{
  "hidden_act": "swiglu",
  "router_logit_norm": 2.0,
  "vocab_size": 32768,
  "batch_tokens": 65536
}
Below are experts of layer 3 (counted from 0) of a mixture-of-experts language model. Rows are named gate (a neuron's input weights, with its number), up (a neuron's input weights, with its number), down (a neuron's output weights, with its number) and show model dimensions 224-255. Each number is 128 + 32 x the weight over its row's rms, rounded and kept within 0 to 255.
Before each expert's rows: a language model's description of what the expert responds to. This comes from a sample of Wikipedia text that the model never trained on.

# expert 6
Description: Sentence-final periods, often fused with a closing parenthesis or quote, as in %., ". and )., plus existential there.
gate0 [161 141 118 123 123 123 112  95 117 115 152 129 140 134 111 184 137 137  61  96  93 127 170 104 110 126 124 138 150 126  60 149]
up0 [ 74 106 133 163 122 149 141 156  90 117 157  96 128 139 122  87 164 180 101 116  80  87  92 192 140 129 143  86  74 110 106 119]
down0 [161 140 143 107  94  97 125 101 159 125 151  95 127 139  94  93 118 111 139 147 224  78  31  56 147 157 105 105 138 153 137 132]
gate1 [ 47 140 112 123 142 134 150 106 166 124  78 111 155 159 135 147 140 135 160 155 117 154 128 163 108 163 116  97 150 112  73 115]
up1 [142 103  85 157 133  71 145 121 168  98  76 130 168 123 167 123 110 111 158 142 156  98 135 145  76 125 151 151 106 137 154  70]
down1 [186 139 124 156  77 133  85  98  99 170  52 116 127 126 136  86 124  97 145  98 153 105 162 167 155 123 106 132 146 140 145 101]
gate2 [167  92 139 133 121  82 157  98 156  94 135 111 111 121 137 138 138 153 101  80 115 148 106 134 110 104 170  94  65 196 103 124]
up2 [ 86  79  73 104  96 132 147 152 192 171 160 141 108 111 176  66 145 139 117 146 129  97 114 147 104  97  84 137 152  69 142 134]
down2 [108 196 125 197  91  97 127 158  96  83  96 149 141 138 123 132 127 176 176 194 145 106 161 121 119  92  85 141 107 102 164 178]
gate3 [146 188 113 132  46  78 149 144 197 166 103 118 114 108 121  93 151 106  80 133 166  84  99 185 146 103 190 170 168  70 124 135]
up3 [205 107 124 160 133 154 146 122 120  80 145 121 119 143 104 115 148 154 137 147 133 107  70  94 169 120 115 109 192 156 110 125]
down3 [113 109 103 128 135 136 147 101 139 118 131 113 178 123 136 170 120 158 126 113 115 130  63  56 135 112 129 176 125 107 137 107]
gate4 [116  88 102  97  78 141  92 100 136  74 145 133  73 135 126 185 126 150  92 167 107 163 135  69 141  94 102 133 167 120 120 200]
up4 [116  78 125 115 202 107 169 150 144 162 124  90 180 112 109  88 105 101 160 134 140 156 117 132 151 101 190 137  95 149 132 142]
down4 [123 125  99  90 119 160 123  87 110  90 128 164 107 119 175 174 103  35  88 151  72 167 150  63 131 120 138 102 117 131 125 116]

# expert 31
Description: Single-letter or short consonant word pieces early in unusual proper names and foreign words, such as g, b, h, G, D.
gate0 [147  98 133  88 120 173 134 115  88 189 130 127 182 134 101 182 183  57  82 125 129 114 143  92 166  86  76 132 139  99 175 133]
up0 [118 145 128 102 100 129 144 162 178 150 118  95 103 139 129  84 118 168 159 163  81 139 142  95 132 129 129 110 193 133 102 138]
down0 [179 106  84 162 109 101  94 135 159 174 119 113 113 136 183 110 102 199  87 143 141 119 160 108 142  89  56 111 164 149 161 177]
gate1 [128 133 147 166  78 146 124 111 147  74 165  80 183  43 163 146 136 185 183  99 179 136 171 147 142  91 122 148 141 157  58 154]
up1 [149 118 138 148  95 145 150 122 193  98 126  87 119 150 127 156  77 116 109 142  99  88 100 114 135 116 167 124 127 104 174 201]
down1 [153 166 126 115  86 138 103 156 159 144 144 148 134 130 166 104  94 127 148 103 159 100  99 166  44 132 160 149 194 158 128 135]
gate2 [123 133 151 115  86 112  73 122  90  83 141  51 170 133  92 100 130 108 125 168  75 116 115  98 130  97  89 125  62 133 117 137]
up2 [148  95 119 188  76 182 108 108  77 124 123 168 120 169  80 122 146  83 166 156 158 179 113  92  76 122 168 134 113 111 186 121]
down2 [ 87 146 111 108 149 175  91 153  80 138 135 189 146 208 126 132 148  95 131 131  81 173 112 155 112 123  60  65  50 138 146 158]
gate3 [129  88 112  86 132 129 186  77 122 100 143 131  96 111 103 119 145  55  89 117 171 110  46 106 134 117 134 122  60 108 131 125]
up3 [154 139 119  84 161 123  52 118 136 122 152 154  55  94 123 118 118  81 156  84 101 145 138 113 153  99 166 131 143 155 106 108]
down3 [148  83 163 128 137  88  79 124  99 136 121  93  82 107 186  82 106 128  68 168 148  87 127 122 141 114 149 112 121  79 160 173]
gate4 [111 109 119  91 128 185 115 146 150 149  67  50 118 128 155 115 160 178  82 125 151 105 117 104 145 123 115  82 111 106 100 101]
up4 [135 127 113 102  73  84 159 147 169 129 180 133 130 165 161 158 120 137 144 113 158 127 102 137 147 123 114 123 132 140 117 100]
down4 [120 147 141 108 142 119 126 131 183  90 136 107 181 142  84 168 220 141 116 122 135 151 147 119 163 123  97  64 137 118 122 159]

# expert 25
Description: Opening quotation marks beginning quoted speech or titles, plus opening brackets, colons before lists and the words so, you, we.
gate0 [132 133  92 160 129  75  96 159 139 143 122 153 167 130 129  87 132 134 124 146 141  70 104 140  87 114 145 143 154 131 146 175]
up0 [136 101 119 163  77 133 157 157 117 148 108 139 173 157  99 153 113  59 118 121 152 210 149 126 145 113  92 104 112 153  92 133]
down0 [113 125 117 136  92 159 104 100  88 124 117  69  95 116 130  90  96 107 118 140  52 179 146 138 143 148  86 139  63  63 112 140]
gate1 [145 110  83 123 115 132 113 110 128 123 170 123 169 118 111  95 121 180 112  63 148 181 108 103  90 152 117 159 125  87 135  92]
up1 [131  81 116 118 165 122 169 131 150 138 168 126 135 114  92  75 144 186  54  54 195 141 125 131  78 150 130  74 114 107 130 135]
down1 [ 95 122 116 118 141 152 139 160 132 110  96 134  80 131  95 111 110 183 143 190 162 134 121 168 161 232 112 141 136 121 153 135]
gate2 [110  73 137 165  79 156 156 134 129 118 141 107 120  96 120 142 114  87 127 112 122  60 121  76 181 177 125 155 173 107 135  88]
up2 [158 142  96 104 120 103 108 151 122 138 123  88 130 108 111 203 153  90 128 170  56  71 119 118 181 155 133 138 122  90 175 172]
down2 [155 198 140 160  94 173 152 159 148 111 230 118 130 148 156 135 108 167 149 117  55 136  94 119 148 153 113 123 108 100 151 161]
gate3 [204 148 142 125 108  89  75 161 125 180 152  89 131 158  82 123 139 171 109  58 149 110 138 117  84  67 146  68 157 113 103 141]
up3 [100 125 151 109 137 152 124 131 123 110 190 131 101  71 147 136  82 113 139 171 137 163 194 105 174 174 128  72 198 117 145  96]
down3 [105 110 192 122 113 133 176 135 136 102 131 170 139 123  46 103 158  90 120  91 139 114 134  93 117 137  90  85  90 111 158 124]
gate4 [ 26  73 118 149 104 143 170  60  81 158 153 106 129 143 124 148  95 163  85  72 117 102  93 126 130  86  89 143  79 197 137 139]
up4 [129 184  86 128 149 184 176  80 118 164 149 141 109 126 184 133 107 182 107 163 134 142 120 138 127 160 116  76 196 106 113 172]
down4 [169  90 109 163 135 111 172 127 105 174  77 159 134 128 168 150 137 204 103 119 124  98 139  66 199  96 206 118 153 107  88 138]

# expert 49
Description: Punctuation separating items in lists and tables: semicolons, closing parentheses, en and em dashes, hyphens and pipe cell dividers.
gate0 [ 54 118 146 187 119 136  99 159  68 163 103 210  90 120  74 135 121 119 118 141 116 132  83 140 145 138 135 104  82 137 127 113]
up0 [120 110 128 134 135 127 191 108 110 130  76  95 197 104 165 151 121 158 102 142 128 138 197 156 170 168 109 115 132 138 122 132]
down0 [142  79 105 120 176 114 146  75 156 134 119  97 214  89 165  78  61 159  97 166 164 110 124 138 186 210 149 110 137 127  88  83]
gate1 [168  98 133 164 163  95 144 197 155 160 132 157 135 126 117 142 126 165  69 139 162  96 138 162 148 110  86 135 152 145  74 121]
up1 [162 165 137 129 114 115 117 102 175 149  70 133  84 175 111 149 170 135  84 139 174 126  83 137 144 180 121  74 134  80 108 137]
down1 [131 135  91 141 165 161 166 138 157 115  64 136  81 133 188  76  68  73  80 153 118 146  82 100 143  63 123  98  41 120 138 123]
gate2 [214 180 108  88 162 104 160 141 120 193 130  70 139 133 148  82 163 150 138 126 155 139  84 136 133 180 166 108 119 169  82  94]
up2 [136 100 132 136  86 105 185 105  99 178  64  67 110 114 123  89 132 224 101 122 163 168 135 112 169 174 173  80  75 107 160 147]
down2 [117 169 101 102 176 114  83 167 130 159 100 129 182 127 114 144  91 107 136 128  78 148 160 120 155 111  82 117 145 139 104 156]
gate3 [114 109 180 180  89 136 113 140 167 120 107  52 178 192 119  95 140 112 116 114 181 138 143 101  75  80 140 155 106 102 143 102]
up3 [129 140 103 114 158 114  92 144 147 137 121 111 126  94 139 132 148 101 204 129 111 159 159 123  26 114 100  59 196 112 126 159]
down3 [135 129 187 245 123 151 107 199 160 105 122 103 186 153  89 106 117 180 163 129 169  84 118 115 132  86 111 150 134 165 117 141]
gate4 [149  93 139 103  85 154 114 128 103  94  89 116  94 106 223 134 138 134  79 105 130 125 138 117 114 167 110  87 161  56  95 115]
up4 [146 132  73 220 114 162 157 130  87  97 128 133 160 126 164 148 177 121  91  69 162 121 123  74 165 123 156  94  67 120 101 133]
down4 [135 128 129 181 124 123  81 160 151 114 161 145 142 131  87 120 172 109 202  76  97 107 198 122 110 153 148  95 119 135 116 144]

# expert 36
Description: The word the or The after a preposition, plus similar determiners such as entire, former, existing, nearby, and the un- in unnecessary.
gate0 [ 89 145 127 111 118 184 117 160 129 177 122 143 168 111  99 100 155  85 143  88  77 232 116 126 170  63 159 103 131 156 140 171]
up0 [125 127 127 144 101 126 153 131  81 130 140 128  59 121 174  93 128 124 122 105 154 155 122 137 113 107 118 180 146 121 105  84]
down0 [192 156 120 161 148 106  95 180 145 156 223 125 160 113 146 121 104 115 118 163 118 156  95 172 130  61 196 113 132 125  86 179]
gate1 [159 120 135 165  74 142 126 148 127 119 100 130 105 102 187 157 178 101 109 150 173 158 129 152 114  71 105 193 123  79 103 164]
up1 [109 137 109  91 120 138  98 112 132 129 132  94  96 139 120 101 160 147 193 139 132 124 126 115 136 167 157 104 180 115 146  88]
down1 [117 132 164 121 135 183 150  98 108  74 119  92 182  74 164 177 120 103  33 171 122 140  75 106 166  45 143 167 123  74 106 122]
gate2 [157 118 138  95 159 117 136 155  74 133 123  77 163 140 129 123  81 174 108 143  80  97 174 141 121 118 181 108 177 190 153 137]
up2 [158  87 196 190 155 194 107 113 169 139 125 175 115 143 134  75  67 126 149 107 181 149 106  92 119 109 142 145  46 119  97  81]
down2 [ 90 155 203 145 125  74  99 125 134 129 170 148 151  58 105 150 126 148 134 176  76 119  56 159 127  80 134 139 221 129 204 123]
gate3 [157  87 132 158  88 101 110 142 195 182 173 118 168 167 129 201  90 176 150  99 126 118 135 147 101 122 195 147 173 108  77  74]
up3 [112 178 151 110 151 200  76 144 112  68 114 207  53  84 152 106 129 138 190  87  70 152 109 151 116 106 122 130  84 119 133 137]
down3 [ 74 103  61 140  86 158 109 110 143 166 142 145 142 175  99 127 133 179 127 142 151  88 162  86 101 145 123 148 113 140 168 181]
gate4 [166 101 143  99 122 110  75 158 122  84 191  88 151 158 125  78 172 140 113 214 187 171 155 128  94 159 140  67 108 116 135 139]
up4 [ 97 162  92 104 142 106 123 145 102 150 118  93 120  82 127 151 128  66 109 167  73 149 120 127 158 110 114 161 148 160 166 128]
down4 [198 126 172 110 128 102  81 135 124 140 138 140  95 122  90  74 105  29 171 178 119  56 154 149 122 118 151  98 151 160  97 142]

# expert 23
Description: Periods, closing parentheses, brackets and quotes, especially the period in U.S. and decimal points in table numbers like 67.36.
gate0 [130 174 157 101 103  69 159  84 146  90 132 193 154 138  94  73 127 121 101  68 116 149 150 121 135 153 168 106 114 108 165  97]
up0 [ 81 139  96 113 117 139 112 171 150 139 104 146  92 154 179 111 113  89  84 108  84 170 130 185 122  83 175  98 118 131 107 126]
down0 [121 115 112 129 174 186 177 116 160  98 100 110 156 147 210 134 168  74 103 162 168 136 118 125 192  93 131 116 141 151 140 118]
gate1 [146 174 119 158 194 110 131  80 134 106 136 118 154  72  79 152  88 167 114 160 101 161 169 173 131 161 156 126  82  62 125 117]
up1 [138  91  78 133 154 114 104 140 142 112 103  89 129 142 114  87  79 132 101 129  90 188 141 182 135 151  99 108  64 146  85 165]
down1 [156  58 141 131 140  81  91 122 104 120 106 116 117 186 181 131  92 130 134 102 114 159 101 143 146 101 166 168 124 145 132 125]
gate2 [136 160 102 157 177 173  76 149 173 150 119  86  92 104 139  81 144 100 162 152 122  96  76 129 180 102 166 118 152  96  68 123]
up2 [ 84 125 156  34 143 142 167 112 112  74 157 120 142 151 119  91 140 111 135 140  67  99 150 111 109 147 108  96 130 135 178 132]
down2 [112 129  44 144  93 138  98  83 185 130 117 117 149  69 100 110  65 103 131 135  78 116 171 166  84 172 110 122 110 154 125 132]
gate3 [175 154 131 132 165 127 101 120 114 164 119 110 105 125 160  81 123 141 111 155 143 136 103 132 160 136 109 124 165 139 122 114]
up3 [ 91 152 110 165 114 119  75 174 145 159 129 145 189 130 117 156 126 119 137  85 111 145 100 145 133 158 115 160  32 132 123  96]
down3 [ 41 100 127 102 134 119 122 136  99  97 172  70 103  90  64 114 147 178 145 138 168 174 161 150 180 123 136 131 199 123  61 106]
gate4 [150  97  89  72 112 134 137 130 151  99 142 142 145 193 130 158 134 166 125  77 147 101 150  55 145 159 107 102 144 148 141 135]
up4 [148 129 143 141  75 200 156 108 150  86 143 160 130 159  84 163  73 178 111  66 151 133 141 106 138 108 113 115  81 140 156 150]
down4 [113 118  58 118 137  75 128 117 142 109 118  98 109 148 157 157 109 136 130 153 147 121 141 125 125 179 131  67 126 107 102 171]